Experts of a small language model.
Size: 12 layers, width 384, vocabulary 8192.
Below are experts of layer 7 (counted from 0) of a mixture-of-experts language model. Rows are named router (the router's row for the expert), gate (a neuron's input weights, with its number), up (a neuron's input weights, with its number), down (a neuron's output weights, with its number) and show model dimensions 0-127. Each number is 128 + 24 x the weight over its row's rms, rounded and kept within 0 to 255. Numbers have three digits each.
After each expert's rows: a language model's description of what the expert responds to; "gets" lists some tokens that make up at least twice as much of what it gets as of all text. This comes from a sample of Wikipedia text that the model never trained on. Tokens count by the router's weight.

# expert 55
router:108136133067144158176139121143147148118062107119136165104119149148163113136161118170132108109118158156103111104156113127154150132135147149149074096091134117138115110154106148137137133154103108146120143154108096151131151149147091124075148126145132099130096120138149137119134149145088107140141123077136133143110159120168121113125083108160108108133131094122090137104124126121105108154107
gate0:149132135136126140152151102134145160149114174145126168153142097090099153145121141140085105068093104108117102104159101161124150108159129132089122098126130102138146149116138100151114166133111153104123121129155142110128097119089117156147103197148150106105126159164136167115112115129129112156151101145142100128132149155143136128115137149056144150150104153144121145139152099124149125069131
up0:127147125115136159166137111126163155140090162123121181142128130108104110153119155163071096109086145113093111106170091160138139110137120144077102097144105117129131119138140087152113168158139161090121145120138127114137078135086125141142100167144132107101106149168154169115119143143112117171175107136126091131100150125110119113102123147069149136147096155140133147144166088113152135079132
down0:109123104075100142129114108105128186138146139158111132152133113140100133129121126109151142145106121149166082103165137134116108085138085153126118147137099126128089133120142160159129184135139127147113133135140099074080129102133139153074101121096115104119131138131137153108127125116113112170127158136126111145163114151113167195080129144093108103192133099148123181134108058126145115133155
What it handles: Narrative adverbs and auxiliaries. Adverbs and function words right after a subject in narrative, such as also, later, soon, subsequently, not, could, and -ly endings.
gets: " also", "ly", " later", " was", " first", " his"

# expert 26
router:137107123149130110098104177146143135126125128155148166119144099075171143148135117176138136124135168093152155141139144148097136132161125149106133163144131113100141143167117079144126106126138098136125124110135155163092130123115121148141105140094151155103130125131174121129158064112115117095144164113149118091123105110122080110109125116132145129135132089116149136114139107104096130092132
gate0:125205123113152109086099160127140098102119136156141132144141094137142135149136135125166118129181137145143148117136100153114106124112112123093141110132082133173149124140117101137103117073111125115113116096091126111155089097082124109129126131159119117154105143137135092069145120173147120121150112158133126094113118146135121136148164071139142103127122106161117109116080094102102122095129
up0:134097145103129143129118115127140161136121151100112134142110154121110122133114132095119134140096126116093090125131103106165137129129129152174127163121178108106145095125140143129166160178127144155166098125156132133106187129168133146144129122108122121139139097151117110139118165087127132140105141141101155159090184101082125152136100158124101133160151137121132155122177140162167102143107
down0:170150120115155114120081167129137118134148128124138119141163107095135109129147135118161139169186084168139152130107120150118116149147106109117100099147071154129143124151093123151111109120125138136090095087087107132159122146115155108115149175144099105145103154127128138092141126160139100145123118142141107125134100121108134100147159134142103119093092134145114153173106112130100075090148
What it handles: Acronym capital letters. Capital letters inside acronyms, codes and initials, such as WA-D-OE, L-DP, M-EP, NV200, P-K-NS.
gets: "S", "D", "M", "P", "L", "T"

# expert 25
router:136093110152157096130131117135153135153141131083119127117077162173139177130107135151066145132129094133097136115106104135118180124079098166141130129149150129112137140128120156157127077159120107103137148170134117156131168156130105137134150109116110188124123148123118160130167111093132100109094115097137147144107183113110101125085138128101114132105159139100168184128127169124112073168140
gate0:137159072128173118095110086128084121190143095110178070120112103135137133125161114108092082096130083076110145122149118109127111112151126134152123094145159102111161095109130139142113158140170108129117102140132153160144118121101127155120132110182133123119129145103096160114164145147140144125144124122146161115107143127124115100143102076107210151067120122142123135102136142092123149096147
up0:116122194137084150142160177085124135074132143160089134126172145141126119108104108137161146141131166158141127145134145154130129131115122127088101169089116140142123145161138125107145130126095129135155142111124113095105109118171131109142124118063102117129115123140156092137087117092156118114110118147121126132169103159160138138128150167162062118182133104098122125126131126156135127146107
down0:165142111180132170127116093129115081110155094110113136118138111106119128117126119154118131128158115125074109132112126102094118134146145148144077151176174147111128080146161109084130151178100144157132089161138122114139130165146079144141128127154134113120131172123144131169123097110137130149120149139088132117192101088114099085122158123137115075104162166102124141123145114093145115109103
What it handles: Table row structure. Line breaks ending table rows, pipes and column header pieces in stat and election tables, such as Votes, Candidate, Notes, FT%.
gets: "\n", "  ", "=", " 0", "|", " —"

# expert 54
router:113071102161092151133104119138131132120145136118131151124099156135128187160136145148096114113111121172119140119169203156146154141142098144098137155096082119115104121149129137145095120106122107135161111149121119136096159146101163122132119137132109127116129110131147150154128143139118157138163127110129136150089163149088114121114170098102155141088117153137155141141120122117125127140124
gate0:130103140124100126137128142134160166124104126150108094140146114137115161175112101116154169131148175126147079110128126144098142126172156151106193155158126107150133155166167143161140087115115115162125165112139153154143136126162131129145118145096128146174148154140159152120155114125117186161129154148135166116123168090106109100107111145067126113130135122145158158170110119149127128049113
up0:094182129135144154137085217153078135101152110146133084162163143108153147159128089177150149140140118125146102171155119158122098082131110151106114113110140121188136108124133154118156117124157136116177124133156110145122118164193119140162084111139127158131119124104116136109127122108143118153067102134131120142099147120159171098122091188073102082115074152120104108157089086112150106127157
down0:101178091133133096134101131124130105124143158112168165155091107153130117130100126091124108127129137136140100140099127097167085116141113127119115120131120106089128151098142107121133164125096138142133122110144105103120117133132130132119153117128140165105148134151126089105128161113113130135122127142195149154163120071169150105126088107136130129093148136138114115116140173130136135150126
What it handles: Syllables inside foreign words. Vowel-ending pieces like ti, mi, chi, ni inside Slavic, Italian or Latin words, and two-digit year pieces in season spans, e.g. Motiva-ti-onen, 2018/19.
gets: "ti", "mi", "ki", "ri", "ni", "i"

# expert 8
router:150108134144127116111116121123132102165107114111110136103122118121137137110125176149070175076108162135102146115100144135113161163128111138128095128122110112139169160141120151130118104114107134111112170155078156128125141148089083075101146104138158122131151149108148182082115146090074131156127154122104091193093164134172131143103139182094110104153095127112134153096118169103107121126091
gate0:115111115144130125146103146135147134111097110141122145140160150139124145117113148160122128104131165168121131098090141096080139149175101101129113113160088131143153114149094101163113143133142135118158151160120131128131133083101095123073094179124116132127148126094161131133094126112077146137151172156126084161119144135125115151104125149093144105110108137093131108124126121155108112203085
up0:144141191133104128056136097151105104100130133137153132129109127102113100170125127151084092157161097152128106118112117150099109144117089134131153161157114093123107182140169164172167161120104136138135117126117128124141105123103136111148104151129094146127124133105121125128137074158133126066118128106139099134119120139108102124109151097117182102118130099100156144111125106159075088086122
down0:163130114122123132156146169158128119119090143142084149206123108129104106137103133087163121136129177149131119141125126142128128119100131174137126126142122147134106143137112146136121135080119152129098087146141127120181174112133143111143113094109132121119148157092094140138092154137193089116119141132114165107134093156077184133088131134076096152161135101064150128159077119169156124127128
What it handles: Biography infobox endings. Word-final pieces and line breaks closing short descriptors in biography stubs and infoboxes, such as French climber, Lieutenant, footballer, retired.
gets: "\n", "er", ")", "t", "r", "or"

# expert 20
router:128112093131118156112143167125147101124118166140086106121139113167086104099121112134102145134110105115139179150104129124084122222130126123120187160124128129144169143158138109139131097086096120129111122123149148133122162139078148136146095136102134100127131106088142155170124104134118122149137118105168128123089136139114120121120136123064150126143104115135099122106174134121126166078124
gate0:133086134161116116137133111099152159104101126152112158103130121147131101147112164114142121172128123128092152089170075113167127106109104116166131142126144144125108130105120099130146112138091144150115091129111110118132126130119103128105146105105094103154125151131159133088132117111157122142151117165158151149144130101127159074111152115174130130130135120140142105148146123082103078159129
up0:116170141105137102141130137113105167127149097105168114121130141091171109109146105161152144131105136072107117102118148094084108120109142146143076127105138159132142119130108193118142153129161106103141164099133167175164120135152094112117143117126129134124084108149133093151147132138088139107127146063074135127166082147171104167152137133109091114148132139097127116150106133132170131127171
down0:105167065130115117167128115138100152134152152131104166157161108084148111090155162103088165157139136122120132124157137127106171169083126118159116092106132127146127162127131160094131119137098123100151153150163125106088144124085133129127114168130133108129118103109065136121156155136104126113131120126110110103147117168119116119136069129150162118120116114158158133097150130103070081142138
What it handles: Mid-word fragments. Short consonant-heavy pieces right after a word's first letter or two, as in f-it, M-ob, Back-str-oke, Mi-oc-ene.
gets: "ub", "it", "mp", "t", "op", "c"

# expert 62
router:146106092152100100090072130139096087116089132172139131129099122075140110147121142145123137100145148135093139115131124156084125123158112150112095123157121156138133116145126094176110101119098123154146137156127095134117131138099107100120135132179089144147122170130121131103135108130110149161117145112147144112112119105139104122136147088109168133144116134099138140140139125104092118075082
gate0:106123105068133145121134138140110160134089118126139153114142169109146134150131074174083146158098130124115123161116115136141093122124117107123086125124131107113105090106139117127160114129115110082132105169105075103154149148147125121161098172091109131117158096124124161137131147132158134118106158110149136093132138091138164104134086118099097096168124176163112119090192178155120151139129
up0:141153179137120108121160130105159112105171132114168114128129054155114120106145148072160106108149129132140109116095142115109149140115163099135154122095150163127139120132110165128123145118115132158119133071145173129108116099129161159136133106160177128121079161154123101127126112112124135131130072147127141133125096167156115128130162108156125140107140080133105136097099108128146141113132
down0:144140168119134127129137122053156116137108137114133088098130129118111160103138175126100115126193137171132181132127150124180112132107092137107157124107147121136131139110138152093139128107145140141131127146108137131089102111114095137108172154141126093120136133124128125133151116121155142152123108118122128141156112120175103134098119115112123161143138098139121098104151133128141135105129
What it handles: Periods and raw bytes. Periods in abbreviations, URLs and decimals, like (m. 1987), .com, 15.61, plus non-Latin script byte pieces and symbols.
gets: ".", "  ", "_", "19", "2", "1"

# expert 51
router:096094105195109160134120113146151144113101112137136131135181154143178114138130081139139087116152142117140134121110165165131138077119120150122129115091148151119095167105178130127126116142122133073118132154158130113099135151155124136127109101152167129108139159123130156116159134121106125144128149162144154163186103171149126127143075119116094117141190138095123136088147126136137110116108
gate0:130132130141160116103156118119155143167137088109159139121139139167145122127091087104134102156124136150086106157130134152140140109117114172166104141157154152115147123219131131164140155132147157143150151104134120112152144132118106129115103079162151109170174173167108135086125086120114174114134134119172132155124118095146125123108106137093087108139089120091196142107085128139198129103130
up0:132169116129191137123142165151112175104117149107164120087170151136131095157135131111150122114140120043118139123136125120121150121125114166106131120137146136148095118168125115101151105162131159114135139062157147101161123147135147127175124096113135098127102096133142119118105135109137154139154106148130141138114122119139052117118110152119122131103153160116159138126121115147108130090152
down0:134115139099097171125116118128151139123106127114114126088088128119136128147124099091123112104117156094096130110152108129117133118120066135148158141119132150141128122123149132105151164154135107126129086118115136125132172124163116112125142123127091095175122113121151127103113161116091128132125102134151098123104144182160157117173138123150111154122136119133103117138116115127125136150123
What it handles: Possessives and line breaks. Apostrophes in possessives like Rebecca's, line breaks, table pipes, and possessive pronouns his, her, their in plot summaries.
gets: "'", "\n\n", "\n", " his", "’", "="

# expert 59
router:147127134123130117094092139165137096133118117158129117139180115157104159142124076140141105149136146123134143172096148141105066163177141126137109131109118151127153129122127170136109123137107134125105167108140147127081115092129129135153119105126106121152174089118145129103089143150116099124154116111125091112098141151115135134092119181118162082119140158129127171126152098152092161138093
gate0:133171094142096123111093121149158093107123137116162103132122082113101085142139071136114174148113134148103115102131075169148151106137121136110101160110113064136121114073103109131116135123165113126176107148122129095096126119146115156155174123142093145164130136152120169168103152122152117146129141115076134144174125137127129088151109127096114130120087158126131108102112097179129131134135
up0:110166090133108096100085124151159105125093147146143104104116100125091098141117046122139167173107123139135125162102154164135121133148136130105110143126131095136169118119091130111130117144149118163151092126124118098102131093101161136173148133151085100133154109121165123117098148141168166124137152115102136160110124135076142085144112121089140094136112145132117126140098134164111124127152
down0:136095142118104074125141145151152110133138097129067120150100122154109125125104147151118127137131148134119102103104146117135215154116129115092111118141158157138164166105123088125115141135111117152112100145154140092071144114148131160163105102144128135138096115132135112130124129129149140149097137154128129122109159121113096136095148121122063077129122131131098126114174122110109139141136
What it handles: Final letters of names. Single letters or short pieces completing a surname or place name mid-word, e.g. Dave-n-port, Anna-n, Wils-on, Pal-m.
gets: "n", "l", "t", "r", "an", "m"

# expert 40
router:160083156126140106166155117145182108145074136119136159103159089102115186161115158159075135127167147150119119074094101125100147135127109099119116154124091138119140127174141108146148095123094141170120146129133137158115104126134132127183126113111128099150123098144136159133123104124155183149137139158100112117132161093151145144090150158134122166112130111115126158131140180166136141157071
gate0:140144135117084131148106110126119130100147097118138078111139144141136135129115116128152146117115138134150084114110121150064132115102136118117147113114120158131140130113097109128126119150137136151093110164133101163123165116110151092134134114122146161162141093159103118119148109145163175129160065180114132110143122069150141163143118154145098141122072124135062103114176147153171139135142
up0:147132148109109133146110135136125125129162127092163067128146125144137145134124125149156132127116163127169085114100112137082144122086128123119154129116091177143123120118106095144110150159132146150084122125111104173098160107089138089123125128118137153170138097144102136109139122147157149145176066167130142120108139104143150180130123148152104149109085135142067108131147153144167145116144
down0:148116173165129145135141123118118136134132126124121135081160103088086123134124159160127140165126143132144060125128090115139168129128083131143117121126150122134123165181147122118163123135111143117130124184144118161132164132104098087157126112143087141111069137176130100097174119154129106110114130138121123129105100116147124133164121131151124145125140130088104163131088099110120146130093
What it handles: Award and nationality words. Capitalized words in award and title phrases like Best, Outstanding, National, World, and nationality adjectives like German, American, British.
gets: " Best", " World", " National", " American", " of", "-"

# expert 31
router:145108116143126071123094108150119142130076122165101141122094121124130106150081150154108139091104152091087158108145189115107136127106102157122096137155133120118148147127108112129117109135117120122151132134134142166111117133141130172132141112136125152137121109142126166113150123108149119119113128148103121110123097093075110119117126100134101127115133145093143133142111146096113133140125
gate0:168129147108161151143101139122142111126163158138119138109159106169094134130121135132128135133157090136164145123145127140146115148148124088153124141135141145103149108156129112123108156130129127154130124110139106111114140085107139096135090127171107127119112150105153115091150116136097131052153099129085122171089113131126138152167157130178132126082140124139145105119108127092139110162095
up0:077129143109143128130152122118135154119126135085136107146119161139143130087160079100125096184145132127076118135120115140177128106131158132159139117089111168103115093118157143126158130129134166114127103077058159159147130145177139132109133114133101090121086127134122101162111173090132142125132120119109188120192125151159109115091105122141139171147131117170129151143109131143175161162142
down0:125150138156176116133159126133143149074150139113155116116106119157111129162114131136105161124142134091116105135097089149135144121131185104147094122141163112114147084085148132143126159104137117168138126119115124155104132128128173152122137138129126108131108135116143079109085143136111154116112153116102118124113153123135124153113117085096157136127097146164138098149126139140123086139184
What it handles: List item separators. Semicolons, pipes, commas and closing brackets that separate names in lists of athletes, team members or taxa, such as Plumb; Sarlak;.
gets: " |", ";", ",", "\n", " (", ")"